Experts of a small language model: 24.6M parameters.
Below are experts of layer 6 (counted from 0) of a mixture-of-experts language model. Rows are named router (the router's row for the expert), down (a neuron's output weights, with its number) and show model dimensions 0-255. Each number is 128 + 24 x the weight over its row's rms, rounded and kept within 0 to 255. Numbers have three digits each.
Before each expert's rows: "comes before" lists some tokens at least twice as common just after its tokens as in all text. This comes from a sample of Wikipedia text that the model never trained on. Tokens count by the router's weight.

# expert 12
comes before: " ", " \"", " The", " United", " P", " L"
router:143166153150123116103108093096132111089160124097088133130118134175151125129152150164158134136120152116112097117096132101168117131126109137151134136101128134132148114137131128109147088124127103060146113109140118130151130134099130155118131110105108085106104125125114123104128086112119093099115137109113099126164119113154140092154119122155107104109146120106134140080137109146127122133117112126122160110129151141109151149144138128122149101164110114117106144165113151073128126128123119136170104160121134139166160135097153102123140159114137109152123142150187120181191123149126099155120136151175147088122087103065130120152117066103084149139135114093146176122137123182144102171099088095118150134090079124143111137195142114151100140123108119092147150131129135126086115179159143
down11:093175114107159085134111130139113095125129118122141143151172114108149172124130130112108131129111140095123173131154145122128137131161135161108110125106130129116120143098129168173145141122168090123108128124130125147145111156138181122104162086123095110130087139141182143140152108131113110154097102120106065111167147129081121117156147098107144117076155150098096130126133151108132099143125152151148184106104124087132170117121142124119125113084101113138124140125095150158147188132086168130144133122110090151101175129142133129144115137135106143133160114125133132153111143121190113105128100090108151140125139099162094139150072104115162131116074118118085130135131117179124135114098155088161109120153077154105146120108140119118169129108099144152110133156152133128098097167141124
down12:160127124092130101163143105146126137137156101140147098155132152110119132087128122132174114136172110105081130065071170119113114132146126149081144180123127092120100135132163098092124134139126131104177142100131091144153141126166117120136126093160138118106108134134153137167112115139143131129135156179145112127122106105127141153149132124130119136165135125123168103074104109132184128104120156111121163139119152100131162099116154126129149186134080111108134132118127121105128125135148133102162121113092066135176147143134125130127137156084173147126109123142121101150144108101125099134123091142132126178133163115135142152131146170134160164134139134155098100132151155166167150161181163150099098120128128120127112123128143151123111114104095130128118120152124122144111099157204079
down13:108179143122110133161106121166144204126106135166143104123149158162089122157117112144143117139109108125070111138158101099081132104112111109112100114159106162105129140128143102147142116148116137107109100115125097104146134129112125107112131155150126126082105138094148134136114116115153139110142132145138119101138154117118112103134138129151125133149180150160078074154114143138123132114136132099136078159139165151083163173139166120164128117103129130093172109166099098137124154122153106113159155135138123130159144133172137146150103148096108119180144101164140159159157167149102130145097158120105129163123133141133112096120130130126130182150140127147164137148102144153167163114084162121107147155153098137110129091137086152124107128152180123178123115135179144114108103109124150
down14:183133134137146090143077144168120103109140105118147114050111125136160165129149121127176121161120147098107143097134141137096114153140111104106119125115127071168150119148118134141133122139123141089135087091113150104115124150149133122130092129117139128142099187170135097170104138133109106133133191104167118141099130144107099114100072110086110117118143153122123111128134131103126150131091120179118174123118094159120183118126114135108119099077114130148147122105130129176150130124113139122147182113114138142162144106138150118136125130097138136144108144141106156154165169155154112145125155140144130128124123134112142159172129104110162141122130122131129128167158123137126148076146190127131140125133095088108109155098148120129148170122064134101155163158094113120154104136158127
down15:140115127116124126093177146125158140127094129126117126140142096135118170151108143115137152155090100118120115146143102079149115133145172143135121129134145098112104126131096120122113115127121084132091125099100134095138151056141107154131151099127110168114156146091136178126180127115116117132125152102133164097097147128120175092072140100098134101152123155117136144124122111144121117145093126186119135124117084132132103170146130122103138128131159176128106179076133158160138117163102136099096138121142089157083127145101130096131142146117118119145135139129129152164068143101137132112138133137114114157166126095131139104160121160189181111161116165147134156084140108098140134160109140144123150163152103126132127118118080162141105099116106121095152142128108149154168140153098171

# expert 3
comes before: "20", "19", "1", "18", "2", "3"
router:099127155144129091146131060111133114128108137109104142175125131150117116133141100125151165097133135113093138110144130161150159116119102151132152142086080117104125104143099121127109127161138095136105139126115195158137142141145140155113134079159148127096124107125096156102084121117124128146116109126100112128115118134105118091130180142130131129117123127096109109159130113114131134112075115128118109151113190151130141124122102122158104121146103131123122108084166121112114128146158110113155134164116159151101160156101144088120131109111135195156168117167112130162140150125168127153151120127167120103114123183098136140087118104103125079094124108159133147113182116153147122149121146065162191104101125163100130125092143108128150187112085126146125138132134118113158155157156139
down11:120109123116109112114169122124136165154147150129114088156121129122169140139137138083133131126104136153152088134122120127104125115119120124092141126090114112092126131105126149177128089109122155187124132153174145091164139151156147156093129145139138130120185122137110159138123150137107130100150153111162138123123171110116158162086111116109092154104150100093137158172109131125083134132155160148107180148100077132115139113126107111158156086146150129059142122134096127114144134154140147130110173141127139129113129133155138116133128155151187124149110137113138120152159156129150129175159151147156106159150119115121122135078101137155141160147147096151130144127103124151148157149129157128161090149124110107118136124106123138087106177087155191103096113116106129190143114090164102
down12:149099120125110154164097147152084160136149097092134125159130147107106127155108131074130100140109132114125105131126144136107120142131127133067130109126104168097120109120092164168140121101143127142137164111109092114167154142080132143107168145089156105105138091103157139087141126124144078094119112143102155166155189147152095094138123063128149164114115121104155111127140110138142135122112162103097124160114145161139158147189130132124124160142132140164135150155144096127127131108099125166096100106107131128112155179146081129141099107153096122125120083143094134127133110151153107140127181160121101122121102137157119113128204150140090138149126119106104089140127103094151123101106121136140089119091144130123162109161105129104130115141152135087142129123129160106114117135118106
down13:130114122136145098103121119133133156110061107134119145128142150148123111167119178125153149107125117126131116131117157104168149109111181147093127118133139133118144133105130097133122103095126143186169163127113110120151139131126118132160120105062083175159140106112131148146129118140139136143133145123132137130113103138138134137125087123125134139158128071121133140175161128137080120106162126152108115139146153101161098115155159141155146127130133136102137104117119155145125110123142056160133166110161151113134192090135101149105108117075089161142160109136137109169103193102144177106108124138147138136185151110155141125107113112128124148132100127113132099151185176152137126119102112147140133147162132126138128142135101149143124098141153171132140156101114084152078155077156108
down14:113154157150174115163120086135043130087126150136115135114154135129112095134103144126098095118109115155143175138128161112116148114162155117132209126142065142116105086099130144132165125096142117119077100118127098106155149137091149107121150118140124098147105140178154115124102137132117123157178142151121146151153108105114128118120107167099126119110108114144129124097149131112119138108125081125145102117118131126105140126104136137117117113131115131122128097121097116183136175109132097082186179136140150156132101153143164153125112108103090117121125109109121135122116133144130120121163094143103105098119117111150095142125089172106111119154131128119107122096135160118137096164174124143151140138171108122198131122118138116109128119154110102134101144141104152139209129117138147
down15:172148080138174101086107150070085111182140122092137126138130148101092147101122129145120107108137147157126092137126123121120148098132123150125123120072149116137097084080111115122128155092104116167112073128120123111155117123107134132119153157119122139110163149131142145157125138158121126110101151093143151125128097129101098078131086088075127155127140162112134134117091134128123122095086135140110080096150138159154150166126123138103142133128122128167116102149103114090136128111158118120117104168142159096129138167153110126138116127076116107130175138121125142101127152156139094084114138151157163063110162141086140127140132146137125118123146134186138100153136109166092125100113152138143129111134102085154113130107129144130132119087131092114105108154185153121110136105144092

# expert 10
comes before: " ", ",", ".", " of", " to", "\n"
router:135112159156154132156112106119148122148094091102106153150162051144156094155132113109121089164134114126114143133107105148150107103121143124125139124133112107151136115151111080114119143115115084141072133113098129143144139142126078136120137094139116106153135131185142136115050111093118121141093159095136104106172105144138100135123156117148123099108102100112134113136148157090120092109085095131119155141153143144141111113129122092151118117144086124122119155131138117112116136140160129099164121128118125210132135131114117159134135119094145162103164137156145118119167122096144138120132127152163129108092171125142111130105140061137094117061147103148120112116143144134100114156088151108130171065129123127148091122127137096149116149142103086130124107136088158122101128138165149
down15:132130153111107121123116101159151103142112142122092116162145166103141129145107087129144131157141134143133115118120163126102141132096132158106121092166066088149150142140103143087114116126137096190138096143131099152128165147104094142114100139112107117174110142099133152096170140140104123141170126081162105135138104141116096145146149121113150132150108113140083146128149116114100131098143117141130108123142103105158117194092146131101130150160154123117152125169137105122069159166103108126158167169146139138093134114118154122138169102101164096126118093127156099129110134104085097152118148095129115134116145111132126107181130159085128110150148111142111135122136081091118127145128130103140121135145169113111160120112127142146186130127179124125106179140122151088119102085180148
down16:120123160113151119099091163112114126174098087084177116119133096074092115138140087097084103086127157152105109168106147119121125128121130146134141144120093081142171119133170149140146096088116095189135156127138124146120140137131133132154129109134115123080134134148131151140133166138091101142122143119094144153139107136120118183123155145148108143117161148076163140120084120177096157088088111111079119124135124111150150119116158110144090114143090137148113137171144132098148128134077129119122149137124130113170149130146134081080120148111106164114123169099134133147151154101106109095143109122132079124107111098136087121104130146124137158117137110164140135159135120155095083119117129115121181136151114112127081126135160125091117136147152156122109139117156132084135147101134130
down17:142142141111142092098099147127112131178178148140140123132082142186129111142151084156134091097109159172159132105130129121093129141111087098111133152118117117118111114111142123134136180113134154133111100119159113106101150102103129129129119136088121139109105145149117107140148108147143137150103086134161105091186144151134138148126116126101132117139117127112126129163133119117195139115141092092130139122115137175164131165141154135099113126108122086091105104130115109126135133149116152122073139113107124147137159123102123136095132096152085131098124107116162153112196133093115120090081112100135152119104164107146116152142096131143129160114160108115133054132146104112110085087154128096116148142118116109139137112127161112160118064141136110124146111117132167108185066134131114
down18:098171138119127107136133082136142136131146106104121127141135106127118113103129158126080128111095107159147117166125153140154149110144105178124114140107160102107152128116129130176140144120110133139105121105111111154185134158121141134120113155165130143169149161124135181156172094098156094083135124105140118147136100075149176103135137147172159174132126158188143163102143112125166145116134104079137155100126146130111151150198085080128103158121127122106136113117117148107133105111146120066149106120132114085143133092140146149099097130162124130110148117131140175151146146143157135158118160145131120116171124118131116141099146092135112148109150155134118150162144123072132109134119120155124080121091130106155122111116129138121179144152097153146140122119087126115106185148130141
down19:147131132124152158128158120099167131072147113110143140109144182154121160140147158120150124105108112108155170141104124112153151070110091135117139171144107125109140070164110185105093087153094116090166118155129120135137078135146134154099127141114142117168110139084115081155122127149114149118137154139166124106135119153099132131192151132149103115183115117081115141142103128178117109173121156140133138155153137131079149088122141120143134115143106131188119137136126145179113115134142111143155160119124132108123117138145121102110097155138116074149141123119125112127137156148124128147159125113142083142157143101130139117112170131113114115148110094171111110107138162149127139091104121115146157099119113119132155135148111172121152138121078134125167161169134149158173110144127161

# expert 2
comes before: ",", " of", ".", " and", "\n", ".\n\n"
router:168147167135111141131096110100115109109130139128140151135164123138157111125162087088144084171127144129078150126110098168145154131122120100122158092122090104149114089125144089106119105120120136132121107104141141160133119154154141155132142072110141106112175119136131154101104110134133108141130171112109089134159114142146157138128125127156122058108111116094122151173158185101132128102082097124152177117097131119133133087101116114157120126125110120126111111136113107088100145179141131112128121144103153158099125143110129134119128100111171118118163094129111134135121115117147118138130111145170120094098129159162114140126133072150149161095136103129110146120170156127129124183100131090145136080119120094114103132105173121151103143127102120111137094154061168104115167134170155
down9:134108143117120146136166120102108169145180153139111121133145159160105168115120119152096173146174093109139126122124125143098144074112131157119130117131126086140103184086148094164137099164154119170106073153163142096107097085118124116128110142113159117136108131174136135112148131135122128095137137185138131109147129116112154165093154125139096113169115167111113095121122117155061121091123126134113136110122085124114123166155133129115119123147112138154146149121137097149109122093158129114123121129133128135079118148181137137112150112106155102145145133129109111098112135131181145130111133079094134158146150120127100132103087127161123078114101134171139111147100090146133088113117183143159116104117123128093100133099086152133165144123103123094117134145139117147170158105093109
down10:100115106131152152125131151110086139092172155152147113164124117152138111135143130127137153142153149143108091101160088136140142092118136121133143118092112147136130084108115120109135109166111125132149104158118099135117139103098073092129134148098144161158140186091145131144120178095175149113111145116122141166105086144087088118138156115143104152106092104107109143118135127130174147087138149092108141146124104148113135134175125109133141131108128108124124173175140133134189159120154151136090101148164123161180135104127132122124139140133169148143140113112164136180157087156162147168131127128163109113148140098137160124160131118131105122111136137095121138083140091124143149141112098120119155153130143104124120130135162121160130112081116132091079088116121138125094154168135057
down11:119143131149134120144153118076133123180115101136142175161129191109135141169145109125102108104179157103088120115131145091125100114162111107102121136126104165112110165136126139139109118107095122115143147110137098095076100103149133110142143120163122120124164152153168202111125134124140110112152085130149091153132169137136129139159148111121107120156115169175103113151118065130136107097116138103075094141119121159135144142114114134121169112115106121143101105151124132108117103140147138133105131124136145104088120090113177162124168135136117123120084153129163103137137117143092140184154129121104113153118140118085163139135134146156131116151171163081124114122139135134118118127076110108111140176140129105074095120130140160141161116117127187118154145159146139123135106117112100
down12:115087162124120082153117148099112146139079183113107131152134216132130099139122126159083120143150125135124127146087127160165165060099153170133134113168146094114154114114134127114126109148109114130101114154057111159123140100126141139120188161145128147144120146105121106126115129154109109144143126159161157118123107142102153129167160138148167140106103111106123128121134111150148119103130114070141099124130100135144129171096084101143120138110141091139147124122106120121136161155164162119120149115103111137128112133099071122146119106098127135118108147137144113125138149125140101167119191099111139113160123124144130173102117110116103128104132145131153080094107179121134132169154162156167095095102125119134109135107130109133130140095091145166109122098128132123138180134129130
down13:097177104160121117111103093162165148127125100135162104103115130124153124126113151132116157135158093144153130126165076103153093121111181120112122102102131100172155135128122092142133111111160150120145114174090122122113135085141140130155120163128108084095141149147101111145139119098152162158128106124113125129130075123158160135125138130157115119124100124148103123101114131125154084131087128151089139098152109102133119139114111122151132086138113135066119131128120152131090103117130103105110143136119122160157105179116118167160143158086129111158149143142110151155111081126116086163134115149127151091072130139129161101104109128141103104117115094125131128143147114093069205102128091097100139152110152163133149103117113128154123098127118133110108119121101165068127129150152164

# expert 8
comes before: " the", " a", " his", " an", " her", " its"
router:068145098178085143143103128119130149140128107097097150113157129153086150121151086111133122130138112150099147094112152140169149130094108127134132117099127151147166105130102126137150130187126150166107167137136121156130116099102125139100166140112149168116145144100096109132105084159123154171160131137162116158124143094112118142108108117122077126092134116125091142171137172118125178166136104134147146128096202121147115067129108120133119137144103111142123139119115122128090136112143126147162122143092097139123130163101141117105104095103142149151149150161134111098147145142105140114104117168113063109090150134092112135126118122102156155108134084114102147146158135087099131127121129083167127153147099123132126184126154114151133146104152114112134099128132108117152175097122154
down7:092129134154178146123110133117118158139161109130138153138116136143114137114136109106147166105086085130110148115139141146112111151121136106082144112137107148110113089135113151140094123077128145115141162136142103136134114103114135088156118098113143132130139091142125156097137136087152106082134115133141121148155159097158102112123112096157143142144100148158107157110151166154160104152146144096190125125089146146118113148100121150129146180160121148176129064142160088123125112174115130145095158140137120147164150123125110183128086124172133072128152112181160129111151138137128134118088115131108125148148125114123087111099142122127115147063144129163174120129132134137153144181133121144129168127120155151122160079135128091155144136171124153166138139129150145177149105097116161
down8:150096131116158131128141138127146132149143130114135133123097106102119119135127138137151121136101145206120128151111096132192158101118132080132090132123139124152122099115139112111162138139122116086095209103145137141175126159120099135110099170141153118109125183105146140129126127084156128113122075149139167160118114132165139151139163140137090117082135218108095129139099122087160106140111141147100107147107125131122123146129148129138161131144128153126153106151089139113137123116143162125121143093126095147100140153138110160134133126176134110133148156100118117129106084111127091189182120134173138147117129118191152139136094085117127130095122115139135141150132109173124136090121136133147136145095077126138172128109143130127159127128128133161141155089125138143125133158082134
down9:162108133125148133109137157106126146121151135109155125156193089114128135135137100112135121102141113186158122143139126153128117143124136134171112150148156121165070106120159192115131108130147139136141147132086134179163163156077121111124131157119110149179132133132123109164117126138141129145128127111084134156140084108150103170142117098119139102145149144134195161112113078132140135100149129101159115114138108153108119152165122106174130120133108099173109166127127117136090130142152169127117176110141136139142123130124165138149117129177161136112116085114113104103158155153126145138127123124104158133123097145124086134159122146141142150134163148122127114156090095089138160131157147150172170132114198140182160134105093111088105120143151154168103122142141130136146137160124130
down10:138125150161067156126138136154154130108144150105108122117124128088097125089141166141125114163145170146139116085106109095129090071149155107135087094110120089128139120129120110139178150135131106135151141136151081123135092122086109116071109112126088113119098107129141148101111150093106125144089140129114084142054092101152131184103147130147113141135114167111124135115152123113163117142141104081146100114115150100139118133159113102094153131143134136171132142154128134110104136184123099132116094135146126152090132170153131174141138113133104104112122149162162125152138141115162133091124168143145127135124168103159165159110163109133145141153123146140142117101153126132126179134145121095088126142113145104128124160147121194130142156142116144111064139141110148128115140126149103
down11:088128166124087126131141105117081134158126120108120116152095143136146151138139155116128076165167142132143134108152146151178132156139161138134176101168130128131112186140133137133128149163121140104144139196120120167124152143121101161155139123110125164142122149133120113138127105182116107169127156106156136165133108100121096128137105093136114149142150102138154092117168143088155149119090157132084146142113118158167133127156111160143126155160135190152128104137139125126103141118092131123139118117139140105097132141105068118107109130065184194143155093146159090134125139155095119129132140097145143122120101093142130086137151113143118100098142097130150153172133078148131134106127141103161147110107099182146168088106124132115150136143133117128104135107123141141130116121155123

# expert 7
comes before: " |", ".", " |\n", "0", "%", "2"
router:112167147141164129106095116107119130139159142118149179151145134160101096173090119131168079198125130127111121077086101165132122124075133116148126152132128158130100103157126123111175151127129083118159105144134116170164156143176094129136153078123126134105131092142128115152137125090128127141136145132121149124182117132125073142149141125135109104120117145108082144117107151085127142109099100124131160148133160125129144138142087118118142130120110114121107157121120111139126124122111118115115120165147165167111089174109145079131138126122153148149135107180103136154143130112171157132087152142154141133100108150082120099104126127086143111113084128142108117106141141115090134192100135145173121111154078108118183136131131112147120153137104137106123101120104149115119157098096153
down7:120115101120134134130166105103131115116134138170147121123155129150119162113109114158121128116148108097183156080146084140124081141164147172114099184095148093172101125143136141140120163131177124121106116129135109166160107080183120104123162137150098090170127136148166096145134109105125148119117127105128133101129104136130122135118124167129122123182156151125155138127093097167097111137118112141125135100129142166165143169155157132107114152067122132141114103139114184102165117134123139137139170118128101142099149124166129099116112124114116131111090093083101131156107161119119091173145129075126083181150104144116116131110132125126128148162104102157122131119123118151111122158100089166147124110154101135109152132098136130080123112103127122138107083157120122134131137104076118
down8:121106094169092130057103151091133126103132131169131155143161120141139098165135147114142095067109104127115121117098136130099146166156111141140108096088148150145128154103137164137142133093123175133146113117152114116160153120098134060170098155168138109096143109102134090108103116150126101111145095169127126121176123130183145119110117105146128101109120197120152119134121119149089156124125131186131117121110139107127090090092109115086105164161093154088121141056142110117131144143151114141143133125173135121151160127139121096151100131162150132095118129145127150141111126129141124122102128115139122128130156135089117146142168101134092117163128124138116120156128113118155111117110128104105120112113133105173104122131146159105148118091182088139120101162138161137145139119160130
down9:141139121103125121098127116166107141145103158101129106124112209099141145119078163188169102159151142091113141085090132082160135132127143108144083137120148104104118154081101137138201108150165106117118119146131132162088106161118159139119129109119115142131088137132163087124173138129153118112094141141114115114131138106112122093143116151132094119125137149144124085120113124123129135162068154100108124119103122100112143165128102100150142138112147144077129102143120130122137134094089114126139122120147096163111123183118099131125140122118095165160125096129126104126124093099138176132120148100138126142158110089082093124134166150100113152085108115120097123136137141142127148153151159114147142139140079161103108112111085124110111132117101122097106162160131137141129099113104081
down10:154108123151122116148128125110109127116133111103128081137104129108064141133092131168162146124132127134132119163147124153106136128137163107099137121124136162130129089137131127156127126152105157150116139134125169117086097125156102140123123158160164154157159130127116098167075139127117148130170076145094132125134137170064120136131109127100136078126111108122137097104106124141127128143118160153126124153113098092145136140058107123132104152139105084142168146152141088115099149115124131129136103080121144078088142151155122138148120105087139116135130124151141144150153140123118161141149157100105127131144132112090096151126151078144167125089176161152124083162173137154125156100125156130172133131135109112118162164117132148172146115145156125144059115136150133143142198124128094
down11:132117080131152159134163087106143151101204121110141100121146100151199138132136079130139115139142159140102143153097135158138142119161144133137140114120126118145131131138147115125176174098107094110132124140125161128110089175144148101095130129121117149157131126129129088121132082143138142119149122159162118109168127134109131114131126133108132094148139123102156155133137076158124097104137075215108110124161103151159129120136119172074107121112098132118150097107099160166118159099109088163116132144138101119126093126101104095150148131130120106135103102095101160114144139091127106165127109130136131115161095121044153114140083137123129141125122127101120152118097140120135132131068096116131140107114116113115155138127096141139155114145097131122142126111148139111106152132074103

# expert 15
comes before: " of", ",", " in", " and", ".", " ("
router:161154161151118138105086115094155102157116119079135131134140111146126100192137088132163115147113132130091131113115082126147104112091113120099158143119130135182135110135135074119159158107118125159106140147122140173146155122117111154136158116130122131108135093144116167126075138139112140145114132118111126105183103125151154135124164111148132061128110127116079144144100170124111135088059117116114121117124140160145145097113115116162114129172091120126123099130130109104123130159155139091122104145121150151142112156117139142150151097111159139160147125126112136165150114109140121147111107135157116100107141130107132128103111124150122132068073167167108136095158145140124110168081156089117147063118140113128090144125147099145122146115103119131112103161086156102145181146141145
down8:157122123090123138093177130108119161097141117130126131071139130136169143142146161134113106144149146164135129126139117126104123183092136082088093154131153160151123150132129102147172144157124090131134151152119163105156135155170142147121132123113099117105126139116144080099123113098136145153098088161125157119139159140150123151087145107115130155116145152121114110114148159138159119150114156134133142137133115115079152109148109181112140114122181136105104160167127161099113134133166113135111134131092116106123152123141183139121142150113094096122109140167144101102143138186092168124144179135082111134074076151163122112115185134150116119118138105103118097085088097112115099111122150123104141098111127126102133148155112156081119156155157115128147138164151113108149166107124123
down9:163134102137120133157122137137133095127158098135128143091144153138140119120151185166136088135172155106151119158089101124126117139078137162125136136131132149124099177096155139137119151104154152089110124112148113093190149133140160176153107092168127086122121132160125132170119116131090134120119113152122166161154130062124142145101139135144188108133126176128092133113134148105160133110164157125124129103136090114136140173138126125110101129147121155130112132158132133144138119113140143140105151157112131090108144143125109114111114112103118132133132116146104148113163142136152084120156161132095131134109176127162136157079129115141136160104111111138072101109114121113110099111141139200181121140112145132105101180133137132128132183116098104105089113149120156133175185138118139
down10:090097144140116128101113131136147174167122118107172143148166107122106148140101108161095105167111101137083092146137165124110118173160094074079152142148140151065121108128104139092131147102127090141125146109139117134135146179142146126142163104128140117173134130111142153116164107119131124145104156115159153091127173093122124150179158137098089164124094118126128122092118141075115095114093113124099137139122137142092125126134137102101122118153106150134140168142096116131113105140120126160152133123106123136077145136125151160130144184137122101125113142138135151105113097088091093142094110124155146147125126168141122125122145127108092156120156104142100148105127180127113152131132134136103078135130123105126131127179120150136165091134103164137146161111142133164185144088096161
down11:113127168140174135139117130103110121126129105103191146128166166107115136156115130119108170167155124134147127128146126119152116100119127136112146122129132142150092132129141118119165133152118144134130118153166163135134126158153173137156118105143147095135153179148132136101130184114117119090127134151119162144106112131111144087170158149108189140161115102133081118112123126082142134126089122074130158180148156103141156126114137110104138118163115110098093146088091112103138145102127146145103145126152111130141144146107124214142117103083134110128149128114144091110095133098182130177115150094119173147120116131124116137172125103113156171123119128120146125083103144114102128116127089125068155111119155131114102130129133148170130114173138171090124121109098134124117142173111162
down12:104167165153141149097165106145138090185099117113123172137133125103161136165114134132126142138128173122142175152107121178090133134089150145086128115125139116146132130155152165120128124070116096128181129142155170144124162110119146118105169148126105134122112104100091122094149109149163128149108103086108160164099129131096100163124119122114113151155124162136162083146116119130088120124137114192145147150154125119144116144120143153082097109116162108103139132122085124110111093120110150153146139163125176132169116101173110102126125117105119121111098124129183129092142159142113117136111117166106127143167104152129162111123150147125118151143121150112083121099140155121091140153124154115133148112134144154100156126088116117117139131134099089159089123074115147100116103104157153

# expert 5
comes before: " |", "–", "\n", ",", ")", ";"
router:109144151184150164136111090116143111124130108108111143142199110152116101161134116139119100201110161169100136089119096138152157122117168106122144137133115110115117110165127091107146151109113122129127134113134105121171124121113142117128157122120170124123148133097135135123157122128077161118138156123111078134180122110096125058122144117158131105086089117127090098162110110141141127114100112116122158093120149135141116134116111130132127138157132144124127136111149085097071138134139119127165151135086116157103142156105112133158109079143113123132154108149130119158160136131155136173097152157158101097080140074122112137112140122103113125126108108137137141141145131109089128122143164067114159104141109122147109158057139092160126118133120084134141107141068141136132115132153161
down7:137133101108123116093116113147156127161131091111097135153127143145124119146134081139075111063133146150106136120135118153134176110145136203091134087147150100087165187133132111134094136112143168119069094136140126084145115170154130123151110171129135146116109137103129109150107086087121137163127164145107121120161137126107146109154128119148153066097156139151128132139111132131201080158125087092135156082097141116122119125101145119108111097120150159136124102152153126112119128081113165112099146102168117137092105154104138140123156111097084133156132104121157070114126115141136121089128145167146125122123107126099118115110104122132127137113127126144072133148141127180133151123130141155112102131138127150119122135098147096101127123144152155153159140125102165117124125143135144
down8:124114146146156150109116162120129148135145116156096116191117099099118114127135099163139116135144159146155142085146141121112125148154113108173168130136114109127113150107164186145097114119170129148123117139099148127130107092138058091101131145125132147103152120121132145119140126101145142146071091134157141099161119129110088154139129101205147158138107155102158113145112118135114126127135126151137152166147103106076170126118100107096116141071151105111096079121154177150109145117105128100122155109184127143119155140122111103167126097124113160093126161140127116117149147134138117114142116117145118099155094111159094086138096102103108106107141155131086110125132132114093174162174123085165146127152120113141142150105146130132150136155118089127170162135140152137137160113146146
down9:137141136097174142156133126136099122133061158148110151160127099105186120098108139143142101115106140142126125143120106151138108167101156136071112158149134098153115157122156118134107122121139109114095120100096132098104123138092100136099136114077139162108104080099141134147151140154119116157145110137115111117126093102174143073128126134121127132155136106148109111147150142110090146131111159136124162112117139111168191158105125130120126124100130117116120130149117137146122162128098130142149136107141149127129091141131163099107154160140097146093124117140143131176099156122098124172036161108096119151121132096110168131138149168126124133151152092183110147130175126130145141153153142148115185104098164119070111140139097122109115133101123105167119139135139168122138095141133160
down10:122163116188144157114130123098123136106093132144124137115180141101109103161131155120088121134116163136124136110124139130144140173116107141126120136088122109167134128127125136122102139109143141104120097097114097127148112173136138108114170140163123144133142108113112145172128109136117105107090122116127116145111127110106100136109144115132149193161124119162132148130122101107136154070127133103177120139093114060133112120142127143136125155133116180111122135178131130175143161184091122146121141124107153142143112148156139109183150166099088110109159134118146136143151116132135161120115120102168094117140116156142125149138105165168063125112109109171102086106138112147149183152088141083153151119141111120151125149144126158125146146181160143199139099165141154149112116111113150
down11:125098089161129128128094087140171123094082106134141130101146115142125117132121135130138119123162108089143133122131112106146102047122150130097168111123128123138152111188149107121115148111133132144168122166122122054155147119106129133124090126132159086132110132124086109123077133169161096149130121177126168114139137137112143115188131120122109103117113126135116133110101161140162154105145135114100160131134098103156163112115121121108110126128109124147102125098132133129084166092107124100124111161092155115163132070067124136128129110149146095147162136133128133103164157130150123134098158147156111112073159115117112111089127115130109101139145134128133130095160166165119124162113129087138156098149182163109173105126087150099122104113149126119113148096092140131132149141158121

# expert 6
comes before: "-", "|", "==", " The", "The", "==="
router:177168159143167145136106099101150094109119181124124115145127095155121083127140147112158121157137127119145095152111086124143149089096139079078124115145129111146139069122102075112098107135098131157102117116107177151137118116130116123136096111100108158122169137141142119137142145142167143167099116122175093148133107121147079136084163132139165121142144081104118112143144175141140083122108134130103110128136135151090110157167146075142110146130144129126098111138127096074140149115124114115143124139115176175102112170123121146122131083108127165149131115156137138103152149097132141149135108153161111149077148147137128113140129143130125112095140120120105152096151126148121097158101112147120122109120125085126161095117132115136113120115067087143132142157090124090082119127123104
down5:107095095138128110168158124136108132130108135146124127106149159132114127129118134130163104119147164113105101075156124171132151145168127137164142121134142104090142124117115143147111141126090097182131111126114099168125164114099134140147132099137088162137155142122096128120160071156182125153151125140127128143125162120107143160119103147121134159109096130116122089106130130126172126125130090131151137159123158163139119090163151147139100162134107141129146136171157149125095122120133114113154062133140191159088134178120116129094081074113145168179125146116162092126164127154163125120111151121133119139133098114116157135107147109121130090091153175098143145117101128115057108138105152111101118143118127134136164131101128095131099133116092141138109089127087099084101127130146154
down6:156121139140105107122089147098127130129116124087118075114122133148123126169076143132120139153147129102098125137119124128096171110110136127095157105153114140135093135091131123105106124128125119121089118119136088142152103129100131112109105114155178153161143168104165147172164161178184108118157139147124140133098069180119114126081162110113086138140155108118067142156139127111153108113109130097111149123114092107143083131110136128147132094150134134149110139136116074110130145100156126151127125099130109131125148105135169147156083144105142156139128177119142122127120140075100107116092117128159174133155098119114126133126085089161119122104138142138086157122152143135116190160114144134162106118097145128121151091154146156124121132157119125118108126096123148119151077152190128
down7:127140163096106124147110139134142111137139138149154131134147154154159134143134161126153123144127086149150142136134128124142107159174136119096163119155128175109114126137107185141169092127132120164143133114104122146176140143178095120135113129097111151164089138110144153125133121104137121130116144150172097070138134125144059134110060121123106090090084099144116109160129135114142151118120145174133129099157141113166174148109130145098152157113135120186115126093149116159126125140113124136145101166103125103126104114158131149117080125094144139128097099148112088143150079130085110125110133138113120161106140098162142138155169141131169174101175133107112134138149088171125133085113113106143124132146108114153111137127141121093131136123138112100082112112112147112081136083110177
down8:084146171184107150113129143160141111155121147100116172145108141122159128123111147155113155140129130127106112160126129170129131103155158153154194107151125133069139138141168147130138090126102130159147135170123111131155162149105156103103120129129187113134140125141122126128083157139108140134116144119110164085164148110169142136116149126117136138172167109146117123116140111123189137121135127076129169150106101180155175165123072136135098116140138125119137124143072145134139128131115073096145156124127135146141136090142161151144131116140124119166130120139138107126158070127130120106136122137110136137092124121127100088136108106134135159095144129148114133122156115132103116108107108135126114132068080096161127109138113096127157184105144101104141127099104106191120128090129162
down9:107168154133145088132134114149110153142129134137099159110116161168084113172142105141109123107155119103119162107125140113156073138145113094169154130133173156124154147161146152140111141122109114123109157168099126121124141149163089126155115092103152120089132118120120122119153140148115166116162134162094149134141147124136159114122154133104053128119109161145133148094156123121101112164121158143110115120125139109114139135145144144117154135069111121153138140117160155142149117117109139129134093097156139125123081123114173106147101147117147134136183148156101094125114127130105135103167096144152160088112116133163181116131120130089167107109137120129161099134123111092124144139098108158126094115098179128112113109137140175134144171116130168073122132146112099088126176067169103